{"num_hidden_layers": 19, "hidden_size": 256, "n_experts": 48, "experts_per_token": 3, "d_expert": 144, "d_shared_expert": 192, "hidden_act": "relu", "moe_layers": [0, 2, 4, 6, 8, 10, 12, 14, 16, 18], "router_score": "sigmoid", "normalize_top_k": true, "routed_scale": 1.73, "balance_loss": 0.00502, "balance_bias": false, "router_bias": true, "shared_expert_gate": true, "init_std_router": 0.00794, "lr_router": 0.00067, "vocab_size": 22169, "norm": "layernorm", "norm_eps": 1e-05, "tie_word_embeddings": false, "optimizer": "soap_variant", "learning_rate": 0.00539, "beta1": 0.95, "beta2": 0.98, "max_grad_norm": 1.0, "batch_tokens": 65536, "max_seq_len": 512, "train_tokens": 420500000, "max_steps": 6417, "dataset": "wikipedia_en"}
Below are experts of layer 12 (counted from 0) of a mixture-of-experts language model. Rows are named router (the router's row for the expert), up (a neuron's input weights, with its number) and show model dimensions 0-255. Each number is 500 + 25 x the weight over its row's rms, rounded and kept within 0 to 999. Numbers have three digits each.
After each expert's rows: a language model's description of what the expert responds to; "mostly gets" lists some tokens that are sent to it at least half of the time. This comes from a sample of Wikipedia text that the model never trained on.

# expert 47
router:436513547484517503483494520508497485493495537481489555501523537459477494497494527524518469492491499504565468470499511479477509496489571484477501493498492524496483497510540545491491487460502452508522495507506485501462537464506499488486527511485504505456464526515499530522443465516546479461520520506519436509479494462507452498485475500514536500519496483499481491518494524541456506514481528487485468483473542482480528469522518500497515489495517518502510502476444509506531475469485573517498494513505534512500523486497516480531480519501503530480487516460572482529479502510445488538505502470526498532530487530480494491478529495521498464498471494447533481511509542467538527481469520534495508523503508484505488495497487488515481507518523510452526485477500515505516502565434476
up2:529500509506517499505462549542479501532498533423514498513491534529476553531528539519505503539498477506533447462497525502508499516510485514513532489485514540488499490545506512507480502517499491501481494507513544472521517491478509483503493485473481486551512537524490510513483476502525515474516474508523481531470495504518517523484473517529511490522508485509504451531480480475517541533469524504475573507487507503504516469507515529480497445515538513525519436552458504527536496489520511481509490527503529514527480472502522455493468526474490488500450486578484447486491549510504505496493474505489485471467501568471491472488517509505525475519486513484506480473484486480533499506479532498488532510539510480533510513528512506536507464547562488504519492540482511493483559490519505
up3:467457517488525467481479454456541502521522472483494508504524491489443495429466517556485547497563538474495489461522521523481489522497532514486480546516486449517485494508547535530513511510480461521524486521484472489533496496520505516493495459489505512549487534464509505495534495512507497527469511504501525495501502518533477516494477497467469502458496517507476483490530532552481463495486496512498478517454466489465518515469509475536464489478491471469491467527494485540453486513493505523497518493501491466526530512556462472499444484522476446513516485488502455488476481520522511498491467491497486522485502501471543532540541531483492497496500492518516486493504505510496510502444486483470478504486509477516483513558503489468467506519481492483503521514479531507457452487545460
up4:437491473534496502503489544512502476487508541472488490537540553483475515567498508488510519467472467511489517495511470471506503453482540465523456483536505502458524508511505522497478463500484523519529542493521495517515516484514514467497454482477538488518476492528472501503506524501508488480517504502496454499556535519520495451465480532480451521509523479445505536493519521521474473500472493466491515518513493521489502517543489503494457490510497524478551476471524466522526479512501486462527442491497523465451506511498466519515507477518487510507488495487505500457567516527483454530525528504516473559518491485525504476483474466531462538454519505544518532495497495474493471486480472542481490474514500501487470525515516491499493479514475501497509513490471500444487547517525515
up5:513475489452491509551496507479507531534489534518549525489541556473556514543484503444489479516496504452484474476476534495482450483524514489522497552503513543495582515504472515505453490453502504479507456495496520521497490486491491490539523479518501471495479470455553523527528483467495480477519529487513454523526528493475513484469513511517521495494493447512507497555481526500480502512538496486487491488477529491505500503511466472486471501504484480520513514494494511486532575485564526518475503527521531551526481552473537456512521493546493494508465548506526476506532526492509525512458504519529501520519526487520498448489514483495497508497527493479489517481505510523514509495489540476467493471533494540520504480515529514493497477514519485491482498495488521463507516503464506
up6:457500485489530518522526522476465518521530550482505476488490481469531528493488519488515474492526534534521461506466497499507483534496493492460514497533490521496509446455491528497496426508528450485474534578506511521484533495476469507488517523504524499532539513526484488518516559469549498502505523505493518484496479503520482501542524540521480461490493480510480483549551477504464474526520474474521491497451525527488554481523500483509552447497495487478525518461468471526513464514482488510472526562487450529490524471484472473490503521518497501530519518517481518529520480537456496517520484507510487487489486518497545515506492501503481513524521494520523508451495460462492491479490518529510469489462507508519521512476470484483479475541523527504510515463501503470496501510474451
It responds to: Table header cells. Column headers and labels in wiki tables, such as Name, Location, Date, Votes, Candidate, %, N/A, plus closing parentheses and cells before a pipe.
mostly gets: " %", " Votes", " Name", " Candidate", "/A", "/a"

# expert 36
router:484448544499524480463542478489498477508525512539454481535485503505491502453507465495515484495469508497563504536473499507457468503507510491473504462466471514507508505536508515484499495477531504531505534472484494509449498436470500474496450481511503488523500454475478504537506479508542513495505539492513486484503524461449516511545487490478471494524502482508544485515504551515514518491517471452558534494509514509495497468529498508421500470550473508475545515526478524491515489497491483507505523497604527484516519522461524452490501513507489514510497487504470484503512501490495452527504485527562506539535493501542488489481539495522469513531490505497509458494492494535517494486518466504486471509480499499508505518521473503519549520471488512504515461507495469503531467513490493
up0:510516520496484455486498529533488482527466522476506522504501488531485501483524458483461490486512553518486486524502470517461486534523487518525500513537536483549510514564499520510520502514511517492455471515504498508476494528520483485574518486486495495487548508502502512509507503479518483491500535504473519439503531505515525516511490510501517508470505515483497467487484499526477486520505469457474496500499457501473496464501524522483550520526504475451500490546487521477522497501511477484434475511507514494452500518476528465536495477551490495521459458516483473500439512512520456511498444482513487541486501484557509455520477512502443480521492501520490479556514491526491550450443490542496511460503488473502491452467519481526499484508491463481523548488465487518495473487486499
up1:551460522513524465498557496472490556480510519464505480543466463511513497487504519516503477495510526489483489483562472524440518494515462499486526511500496510511471551494506517515486493473488501497560499465523535521530471530488480511501501486498503503504437495524528527521509514500543491469485561519518498499459502486522516502502496522528493520546524492525458518501467448521512495504502492497575477471535457509516510500504464546503516495527495494498523481510467538489531514514521496468511525502516509497516449516500469522517510477478482490480488493541495479507496526524522487494489447497548490518551484512475512518513504507486556494524476484533486532496480486516460485527528525558510560495501490517490509487451512499515492541442537491521512533448512499522496476506522518
up2:451517527482523478513492549475541484498499525543458470503527499509484459528486503501501536553483507527524516491471512513568497597506501477493495489502483478534483494550528497520489502520533501517489519533504462534528477471473542479516468478465529491523473491512467521495507496504518556491493510498498514551538533475534516532516549535522499508495495537487535509502512542475502539458487506480494509546507523502493499523527517480495501462476524514456506502547536531493543501471517489518496516510500498487485470485493503504521488501512485456494469515500493501482500480550494524488497549494524514494500496518500486483516497521496519496477472490453498488531481531534487482524549493465493516551481525502514490498538504511465522523507504438463510515495459555551464461493499490
up3:484495494512515489451483452482507480538542486517490527530502496512497491509547448539447476487526509471522460541486464467473491515486483455471516549533475550504509474498489470494543498494461508502489492521484505516476521456495498444471481503478515501543514536494479476523505493490509497502490513466540513554507495512481464503539478532523495474492503477499467500503472488498497518479532479512542485476480509501511521478506456490476495511500537544515460514517524501548466515499517520501527493464545490515572483545503501453502543507514473555543484502512512466536494476481500513505486463496527506479493549488510460503487506516525483509501494531445511493482544522485521485506493478472542473506512543509494461524492478528452540524501474462540499506524462488505492500504534472
up4:540510477472508501470498485520519516502475473520509509515508555479530518528495485484531503513477512473503507526491495532531494549534519488470474491470417501473516555478508489465501519511487521502511506506469511542492502536448488493501485547495532501457511490477467511462518518513485508496510479491543485505484459484489504524533511491481536480480497478481531510496464511545511527482527501495487519504493534516546500532489537497505475472521529498520486510509511556500487516492480408481500502546516510516494544525513500527480551471525479511506496512471526536537516506496530477478482482510528560506536505467454558540503519491487463501480487503497485464514508472519517535565477429528519537522525532528508502481509447506502480518512485510500495523480489521503502456514504468
It responds to: Infobox and taxobox labels. Field labels and leading dashes in infoboxes and taxoboxes, such as Born, Genus, Species, Coordinates, Succeeded, plus taxon-name endings like -idae.
mostly gets: " Born", "idae", " Genus", " Coordinates", " Species", " Binomial"

# expert 2
router:471497496487519488490530468506467513496466521555526541501484517466489528507506497492490532511546508523495491548511499483504521497477492454535554474500465517488488510491459502462477510470499510511514498496532465493478515461526502461527583484517510469487461468566451515509466500502495471491482496486480510510492518486490522520511478517509482522491478433496504509510517531518432477510509500486547485492490494505526495493483537493514525487495494458487487494497492481518527482502482524500509531529474555513504487485485514476519474484500496528504499454498525448486484482475458512468497483468560442507483546515480521518459488504471442492494484506500499481512492536527499517557537496506515510554498499531509540526505511482515514482466490487468474504435548540549494482525517503
up0:525513519486502462518487449458518452497495459502500460448464478474477481524495494504477465507512536522494531490492514465450496450551448508539501546519520546466474526517493506494486534481471507517493489531511522470508521478505521510502552456512486520489497502506427515472500522496508512473533530479546488486510492449536505513456505526512452542483483493505538498531511517546496491476510505484490475477510482529517493533498496494500499473507517506493515494521479540506513472477523479544474481528489519459472517518484525502518509495498461524484512552514469548492427504495501483479502514461505504518493543546519519465508504503532498484521530501503534501539448492473518520479551502488478531526552506524497507526526489527501487457484522519475480473502515480489507479514504456
up1:486509525513461512457490491517527489474477499539518505521486510488463488487475484488483535508506524524509489532511513482494463518521487470483542543519485527550502456514490532481461477542551480510512487500465507487511546479520462453485506458561509468507465466563489503502501501439506521510469470514518520478511509497481488503481495474494489481471479501532479518512474504510506518467462510515498492449509518518513531512501511495519504486513475476506494503536511496505526481473567505510553506510502526458518495487516486483497511511559556499509485478518547494477498476534471481491480477517530562495509482543528506511530478480492519470518555518523501498511497464510474501556516500520499517498511516530499533461482559515480527502492495518524540512499469450547473486496563454
up2:488513454496492496519543514488504448458495501552470516494513508493550474526481529502521518527491552477509483512508491527537470533492529501537518481469459508461521492494505459490505545463553514530492466518495510487517530509507485466475505477487476508464464482482553516520503495507497534505472462506485502516450527509502489517460508490466461500508505484501449481526493511536490478470512547496543489505504480498501490478494494461498508514481537482504484463485472474537512467518481475497526486485460487472547533462479484487497476440489514481525527504474533478460498470506463479510435502514545516492492497495470539491465444484489478513491487479514512475472463537515504541519522519505498504512513461492513506494480459531536475495554491493485453491503558502504478465511488449
up3:517449462468508499482532521504503534511495491508495485499503514523486529504480451477477486475476482510497556541488512492465505515530549499474567503473534496479567484487505489494490498517503470496411506504493490478508488518471513484529557479464526524504514525476519516491458538519487536479537509446468511502500495493494498498499431509521468490503526509527460495465520532470463525488547482496531480501513520501470495472504517444512519479492484436492498520526490522498504513508493498485485458547490528458497491512485499501524481538483487478476521491500500504486512529506476495524485529516532538498511496492461500515531506510514512480492487444519473482464487542461555484481510495538519513473520485476490523523541520527547466518499462479456523468453479491500470472503497500
up4:467526522527501432521508528513540502461491478564476498511441519490476497477499501501486469492515521523529501507490494477483542489468471496523478488520497453494490506486476548525493469501513537505459512548539477482478472477540485460496480481531545495483509478489511518504527509512504517483529459458509462497509494528476482516455479547441511482486498466514502514496443456512500508508510493498538505481536504487491482487533509486511511501523503482494508496490489488543490451526537484516452501546512525521510524461529489496498526563490467486518478487510494474499518468512455451519447471460506486530522506505463509498431518510484482501491517493457473485512510496502493503482505481506472538478490551526455524487480508506533498493478479517504511499529533535528498465443519529
It responds to: Competition and organization names. Words inside proper names of tournaments, leagues and bodies, such as World, National, League, Cup, Youth in sports championships.
mostly gets: " National", " League", " International", " Championship", " Democratic", " Cup"

# expert 45
router:523534523494523442452490467491512481471501533469461489540512532466492517495491464510471483510496497437527471493479461519518502460470476471478490515505489498504471508496531506471541487451519477486539530438461500496504524501503479506528497495492523514516500490548490524546498511553513495560503501538490479455463539485507500483511482510504511489522480480448500494466489548515488495516538478500499487509494479479498486508478542488529525482519509506467487505490471499475531461458457534493487502498494497499490514588510513464496503519499489513489495444514526466495496521482466520485489469493533464504524494553488484472518486544525449503506495507535523529502530529562512511515528508487516478501511495484483516524512497533494522532446547495519491531519531502507463539535496496
up2:518493511515515515459540460457513513510512517470496490517529518478488495496453483503494515478527506470489494519476510501484529505516504452490510537408485482491500476500488513529517516472508432478489496455450512523507495481528502564513483486484458481475483503511477551530523476474533513487499511500475528516478500496508463459507450534479474494489465506513478516536587504530480478552532523498504483509521513535447512478557488500497511519482476491442494515496476500536501497471500501545506530458472519499526531536531518498509482540506505497520542514477531493454504509500517477507491505463477504501480480523478536519473507488513476488523488516537511494481482530482472480493534485499463476539490505484507474502495510486521533505483486532479507502494525429551484541520488504
up3:554527485522457487489539547547471496525500515493500528469479525478502491525468494477488503503491517519537549502474479453487491498475535472507479519521506531526480473531458527486493531474541497475480507495442481482516487503542482500499493509525501534493519498536503511523531528491488480530495475530498480470478498497494516489508470469435498510499510497535515499435463494531500505488509498537485469460531516526504524470460511461542525475530496508498499462460493475476520550514515507507490531500496512560523437560471513478525507524489501478493449519513505444483564530485502464534496489485503481477516497454524480506525455468462502543482562502500502499474496489533507476485475483493521469524509488496506524492527494513466489536514492488537466509521502524486470507513509488
up4:534491482513542483488464521515495491483500499480521537464534541448504541541461504468520476526500500476503450518529517484473512492545512520518479522506512463512510513477517535519511510473529480508501534455510508541466524509507501496486532506547532457520465483472469480499512508510494518502522506473486483533471450497491457530497524506516547525493500504488492454520423480556483491475526503508527510505543511520555512493510506533506527424492501483525500507503515492524519535496559489483562484533484553485490508484521480510499513514504475516528497489493503533532527508497491484526493536538509486458497503491497453485462507468443536513505513481494526516488551512468511511516486489500485523496515455479484496458495498540508485545499469490500496462498510515516477471480469451
up5:519535446508490532480472529509472528497505500466502478538493487522506525516489460478492476518510495523500484534475454477503524545520489565508523490467509470498473497539474460490524526481468536467496470478501493508467508473524497539533503512474484467483528500480541502490520504504480558493492466492470518484493490499509500468516510505494469491519489477473521564454514487510482507517540487518515510447465495495500523452527519491471502447495527548485544475492495504544489507481495477532491535511476516504513496538517503481494455520489431558500473517486474560523480474472554487493507477479504500497502501510510516527492509492547466518430513514509477540507484501475550502535490529508497503483530471516523496523508516500505515492489490494487477544506485441468489521549488455
up6:500541496506525521531471496502546478482519541468527530533494538465565511496502468516474462522497487497513443519471529531532459452468491477505488468523525497513524460500486491501502493477507489486531514491494440526508468457533481479540499526449500491457486527484533524527474516525480483503497465521450500497508547467489476465481524514480482488481508504522468466476482500511511546502472526519560502484501477517475488479454549483545497479506498466467480485463530480515509505494493570498497510476505545489510530472490507514495447542517498494474509479478482525511485478505484466515533510514542504551494482468480506468543517491481483486496475500511535516553507495462509478517487500500482499489454550509505499480473483487507501483522536519508469524532503459522509499475478515
It responds to: Stats and measurements. Sports statistic and measurement words and the words around numbers, such as scored, strikeouts, wickets, mm, ft, average rating, population of.
mostly gets: " scored", " cm", " mm", " lb", " yards", " votes"

# expert 24
router:472525491461496460476471432465493497461529553491502528541488495529495516492477473480515508549473487460512493508498429508483457499483473505526477477520489484530464494460496504471462521533501527474521494520536486471465536456487516508495516511496509468479480531533525506519529526535510503523490483534493508513492503517512497492491483518552498506476508506533529505485542543509458536488464487495496490514513531507536517468532504483475505466503536507475508515517468497502495463484498505491509490537524540474526483516485533498480448470472518513533473494483511518465465568530523485505499478488511465548510494524499475514482462508507481558504443500499519521494488502480512523513509523501538525525446552466490462535502556507491472457528501481454533503480487510522507499489509477
up1:519483490480500457488543531530500508496546519507517502522527506533509545518536518495496516495509483492511484560513520479512471550517549508494468490541480493514478527475487483499504498463578538539503499452510477463478488538481515492497543532491454493465522459486496543491483500507514512512478480510540502524491511489504510512489483482485514496462465475536498488501540497524443498483502498501551476523507530503508517466488455468489532521471561493551482491516518474501487493522555519494507569501485534503540484536507510480525463502497492492521523436497535515499489480526515455506486458490469511497491503474487491512494485511521476529528504494459468537477514500506540536500511525481499483523480464509506513489508529549498460470474525479523569543503471521497481502511489508
up2:519492485541497505496508470528466540502500508483492525499502543475466506511495518503501461548461502496536505514512481539524486540482519501500493519513519463496485472495511541510512473502499560455497461505523492476490505493544477548548501509518488490484517508531493480520491445514497489518502522526477501496457486490492454484474534449504451523523495519488494528502501543542532498470472446465545453514516497509525449496500497501459492468484502494461497542493491477457513524507482526473452505492501528487529502493512525518510495492508514501489483507470486515510490519499489496515542512509550524473497501494489472524467511457514521457513487484510477495489519539493548491477505497447517533473476591455495457447491513485462481529539489569502503503510485507522480513485461537
up3:507464491487532508478551493483495521487455513513482477529477512518498491461461493505517486510455514503485546532460510492519521500488493493516474482495517521492504504491536428514512499495506525487492519464528489508516498524461484487507480444499488475491454500492515469487492488501533451494516468458476461476497537521462518498461528473456510509507502488499520455515503528520503506503468567473479472516528504539508507492509511488527506460479517542487489530527502465467498473474493474520481490512467510537488500466512499492545492466506523507533458550496523517500514490573481463471504519448509466518520486508510490439539464449515472472450503485509501546505508548508512562467554510469499510491487514527500499519506547454484463513493492500495495490477516479519466513500503536
up4:533498512463489452471488502518459475498500481518516473490517480516542462505508491458497471485508513517510518525469503528443511499480488495514523518518486495485471494456508523520524495507541541500503504496491491527473505464475508486470472477519447514496471485539563471529467552534497467482499506511498516492495519527483486479519472484487504473488509510542528506498483561558496472518479450507540490507529451483523494495489508526521442478520494496499498526504518524523500484487501468458498481541545506522501494487465453495519499508477533471525457466517492454500468495470522520545502488489493492511519515462495499503494500564478504480567529509536531505478508489526484502526474490519459519526523484550490488520474512510512544495431522488494541494545473526492456479466522516
up5:512490497503508505475483513458542469568468540468511498485495464532498498499460500457516518523496482535534512547515499491499480519502506520492516502489515479481489497536510536487465492482492486496498520486516485444490521529543496528535533474515464455480475541571516530529465497509538545479499508519539511449482474511504488533473527538521504507519492527488509495459516480499485513531476486483523534548500527502488487479536500473472539511460522498472468518480466504475502467548479496487525484512434530514521525487461545474520509487534488518510511458478476510476505505484545540510513492486543493514560498504564496446505464513482479476483506480496527524532514522499499452507470490524500506544501507490505511507500534531494509546533488518508465507492531489509513524540504496
It responds to: Opening brackets and quotes. Opening parentheses and quotation marks after a name or term, plus byte pieces of non-Latin scripts, such as Cheung Ying-yu (, EEG (QEEG).
mostly gets: " \"", " (", " '", " [", "(", " (\""

# expert 37
router:460499500499521480474493466447515494485550509527482500487447516487456489535496482491502510554523484543488481528472462473525499502492497493505508498480512494539509501496464466480493473502536544502522476504454491497503511520494475484482488485537504490496501484535478530530497499515448530489478502515465488492482519510493513492519497503499436483496509500514476510488497526491475459519496515493564506485488492513508494503521497490475548433523498501461518509507505483506510477522441512535506450494524537477492553499471511491496522471512523502513460517511566512465522480505526485459466503530560512508521493520471537493505525513513475509542487512479480524513460515537546523523539536491512516558474489491533547512543508556490471512485483451482497520499521458531559496506456485
up1:479488479477538480504464485490514554531525486522460501494489522518472485508531496475464524504495519548495489460473506501530467481536507508507509535502497492582492504502531511526490541518487492566550462493522487466490519458522489546491505525533476507500478459532521536553463472520498495486489508477501504508539499493521501543513523542502524456477485486463553466493463465499475505501472464509504493524494559508461512537493505493529529516544512493459524528488524509512486495514503491511523532490468493476543498495472495459506507489512468501544434539524531513496513474454486502501506494465559515531481528509527508521501540501492501528532510490493499483536526537494462515536501506512495505514477456508479492516482513507447462504476537504504482488476493479520512516514454511
up2:487522489510504521453529507522493559486495490521506524483552460517477486489504552471521493533511451473500534468510486496518496482507460472516485548510480503459477510497480473530476511507480518487500472503528516504477497537498486465475489465507556461460473453488483502496478516550481500494488494529521483488523535505519498491520534518523520555546518430476518504522483495479461459482519497526493477508483500463496551506543501551531514550533539485521495491530494499509500501528517510508479534561479485502513497505557503498533469479498496513520511502490459519526514497533500535507520450506472496506501498462501525506501496539477498478487462491490509507489493514526494479504483508485523546474526491457536502502456480472535527495474482530515492450523438520459537529540496516
up3:511483512506514533526480492516501473489495516520483459439523558469507526473526501479467503554517512513531524515528461505484492519518492548482481530506530498475503476472521458481470538507469516563491469466515490464489525487516519491508516478465480480511493437495508517458512506496510530535539542523501521496486452508544542497484455435485502514513464482531489470530494514504544505486492516530502554494477489470509495508502504501498498488482508466531502478464557515491485476520498523508445458491508494488530470542479518485482494503471482499467525575517515482517535481539509500496473463476516503481476478475453467517564498523491527528478489492480512483539504501539525475499509483442487471496473508524502500518508486498474511487466506488485484517466476469500511498459488491
up4:480502458528492502467505495495506495478451479496517510537494513471470482511516451493526505581493476459499499488527461494510525525489469524482513500479485491492524522499465511538496502485564510501458463506495491517486517521467496490486498486472529430494531522484485506522520494496485475519460489476506495483517479505492505452473538509492460504507548451511445503495470502521473501463500469441498480500519511472563523488457564457520493556530500521491512544486500509506485523472540494489484488537500499506494528505529504479490493495461504512476499520524460549484505506533550494503537466541524525478496503482560469491506541519515530503527488530500529478542494495478487481498482562457500521463548490476504493523525459506502481502499525502527488499508496482500509506474477466
up5:506485499521510529479493497509515518521508468507469491514521486443527513510472504503459517489523543512474557535474512478560473498493468515535504546541506515481539519490509501508529517521515507509523517505522486461510522522470473488493559519523474536591472521526496429510513483551492527492483490487514521503513465509507545527519458481505511523492467520504533513536566508490515536491505491495513474526468496503481527478505475476505503500484489541470495479518532486484507484477471505533490434516486504509509549524516517495529503483490496521460482507530535504502499520508471464523489491487553497521506500489523549574473512519504510508529468482470508452476495523510528499511494513532541523496505486483515516555487497505520527507526506483479501473444512509436509494517514477
It responds to: Paragraph, heading breaks. Line breaks after sentences, headings and table rows, plus closing == marks and separators before the next section.
mostly gets: ".\n\n", "\n\n", " =\n\n", "==\n", ")\n\n", " |\n\n"

# expert 21
router:512457496550473506499497474474520485501483528473534514507459518512514522426520495506503493540504484475508503533448480493461509507514541555511512494524460527511450495452517487483496506484531531483489548494508474484490506511499495456488445457505507501466488504492493480530504494531477493478529485501515508473492467473514490465516498492515502463507512530542487452482487521505474556500523488459503503461490527467501507484490511514425520469487531504481509502496497517510520487480486508494540467518523503493505528506496475485433447490513507490491492496494517533472478527504481529525461497499480488527522526508467516497530455546511502510493495477504567499502470520536549489518487504489474491494470526467501525497562537507485521533541597499502544498520522517503497508500520477
up2:538581454494508517524527484490460509514500500474498496512523523526538516504527501448497533466469501500537506475517505493550478485498476529478495440532481511482489523516549499539491504508492503544531508469501531522536581511521480505493473531523522509467497512488499509532498531495489481510494509496491536517508545503513482509508486493485486513495510513493487512519499513546517453486511494495465461459476486536450541523487510517527483493489545495550473505513488472505510487499505482545525458502434495519524472545450503502524519505504493500507476491499506496494525522528481507529521484525523495459448486459600494497507475495478488521513505490498505434529484513500494468460506521511506461514503512491510514531516521498490494487536488477503501557511517543514484484449510520
up3:449490509560476439551468459481507508481469498516486482509519498538496537535503484467436503521529488493504514469482481510497541531468537486545536504482481482501508515526522461510499502515542522561496496509490523475494495503506494447476451552518513549473535490506503526511488503470516497522516495511497529469517533461470465504510496502514491492497482539500459450502497527517501496495494456523490498479498467484507506493535491483507530469502499487467478519514447464489505471484512453474463500486547474486457489489487499509539483527524469504492526475554492497495478493507485515442450527489479511499507513476492517511471505460464497508548448492554484500510501522502513497502543481479507486479533477506482546521527505432517531528508515467533487487515502479501511495484476480
up4:477526485481465488497476533509485505468519517506517533464497479496521487479465479502485458521534497513535477508481489527526470499476490518488529487511509443482485496531507517451447501482569492502523482517479491493495500501528530521531511543476496494519512478514538512531508513449516500508462497479460521493542476479483478529469480509502487458484473472507502480484497498561533495503522531489542460479491501476487470503465483518495474490486518528490436507558523497509557479486476545478495520489510513488502532514472501467501494492520491533498494517493520481499495524500510512528491493473488545524493488499512520502476461474495491505533529503511484478509516457522491486441441437527549459458516519467492495492521504513531529507537534521469476470583472487523545488542478514
up5:511548458489490501526542499546522539531487459478492511463474508504500514524481465540510532499535477454505507511483548503536505551488531517499499464521561521509488495538529492526502516526499520494521504471501494494497493533525465499495506506487513478537477505520534485551507469518525471510473510517525495524481512512468502502520508547481476504486471518520549493500509540532529512549469475457477476471521473483474516480498487499569501495477502498525500487523538505502458453513496469514498494522474512468486534517453499480524526505510510519492511488452457489541531507493474487500460509496494469489510491467455523520472489512499477547513499502500508537487508533491511524468450526490496504531514462515507491512505553488573489509462465486554508529511503479546539455502478531
up6:494492475509562522510489492508518529531482474496539516520530549507459489475494563490469452513532442453512497494473478504506463502483497484512575479484481560500456456510523507495462491495467493545475503496505512513532506507508485481464484524514460457531470481522501497506513471502506486498486532527464508508533492489528505531496506495482487515479490514475479479475456469499498494500505521512454511511470502481460492512445533506520488494486479454525540463510500490543475510488517489500568530513514473494497499525488502487521471468523552449472476508517539529522471510495488520478468514523476510452454534524530530501526536534507533496471469497493456500503527535482485511480516496491516490502508523504457488524508472540483488529470516493483512521472492487483490453453498528
It responds to: Auxiliary and copular verbs. Forms of be and have and modals after a subject, such as was, is, been, being, would, could, has.
mostly gets: " was", " been", " would", " is", " be", " could"

# expert 43
router:503503510542427516483514460507457472516469516482501506498506501543474513498477477525504574540537507495530467491465524500504516494483547514505532486490497489493478545474522467478488498475516504505526479458506496520497530519489491461512521509526524493460465510507468507497497483522535463521498518501516535503531483501499491466539438471480511512470480432527517471480530523527490489517516458516507446523481528495513515502515513526491496499539496495476517498481463489524537500477463504524481506515516512455493517528491536507526534475476497479447475456491474512521463483478441482476478473511478502523478545504512512503473472520473515513511493485458567468526475498471516526512497477537531481522484508493515494493512555512488472505478512493456513508454482481565484456502500531
up2:483475496474474463493483488511480505517534526501494468495517505526530521480505524478495484498508472449468502509524524484508530530515506517521503497536489544531500548493510492536530456491483495513456482456506484423456464502487513444484499491525445468543484526520503458482471483504493482471539525485518472482478473522508509472488460500496489452478479470517479497530488463477462508457503471524476487505499482496501477491519479551572506465484490488515495470444479476537511504472515478492537480559501516504475495528481514522522549548492493473482502493479486485522533508499518529513473442478527512493515492506453531493508500506514527486460515513493517510549500518527467471504486491473524472512482510478453505504482525515506450513520546495490497489502450505486437499514489531
up3:484475494483536494455486468501495485519515529492477514506484505489505493514500499521502544497508503500470475437495548534484521498489467469526530507533481524485475493498489508495521518508514491485518485484504503540482544503543484492517447475503540472532518437516489537467473508482467482520480482519491481500528529530493495532523515497496506473509532448490534517506502472517468523477552498534451512516463557516496484483517498525480521500500482479497487506463468459496506457498500515542497548517526507522533495478565484518504487491481533485481486488472524509537512571449460453486535471479513567494506508512521514504481465493528553539464541505473518469550504521495470514489543523479476471498486551500519511497550493508483506495502474508531521489492504522464506502486455503
up4:481506500479526482474491519483480517512494469535522490482543493488482544464525496498493489500528496537490505476439475495531520495516474481513514527519516536489524481561494565539469533490493508470515471481535529438484505500532492512488497503484493474518534495519486511503442506521497526516547547495513505519453529469452505465489530462522486504513499463478490472489485503551473491513506456541477521476530497509509513515492491513475484475517551526506501504491485518538524522459524515455543538489495492542490480515515490496512512497530490456491517512507484506537515476511508507544479529498526509518544456495439507465475514488495523499506496505468540472490472496498508561457448512468513518490461498542531511510480514483518501498509536550492478486481479494476478500513468571
up5:503499548494520446447544477490469471492523480488470482511487517499485440475459493504539513508454495487475514477529463509518487509504527479493481524533522488523489499479480494488466518521542521539489494468498516499511509487522495542533483492492515485526510536519480531522492516480515527492446528456557473483470467515521532495495505485550542468520477460469494478518532509526498489466446487513481538506518527529467519555480527521502520492487457516520480486533464484520511514501520516489472528503575463535507476480468468485511557549505556510470530505478506481465530447512484503494480483538524495468510487460467496492510490472471492506488465521495486514507538532515503505486489505551502525506505533486474494560506501490512476493508500484519502515505458485502526531515501487
up6:513515541467484461508522515521512483504463507479470511525510553505579443505499498524434546533528492554506472523508501513521505508471501464504460475471479482516475508483531501489540559458517502527495475509535499556525473501526519490518508495544484535498472498496472502513473504548492518499459512513516495520511532501492499506494515527489508461481478473474505495503514452514455498487483522490492512484497501504496516554526492515493524474466444526504516542514485468486498522496486477503512496514489460535443509480483486487527505506506525461486485493482465508505455509528526453477460496455477533475477501488478516510504474518493530519506484490516550512510501526511518539472495513513524443480506526532487519495499541541537465507456516547490497509486497497532488444455484500
It responds to: Capitalized word starts. First pieces of words starting sentences, headings or compounds, often capitalized, such as Air, Part, Point, List(er), F(ore)ign, St(op)over.
mostly gets: " Air", " Part", " Side", " travel", " According", " Beat"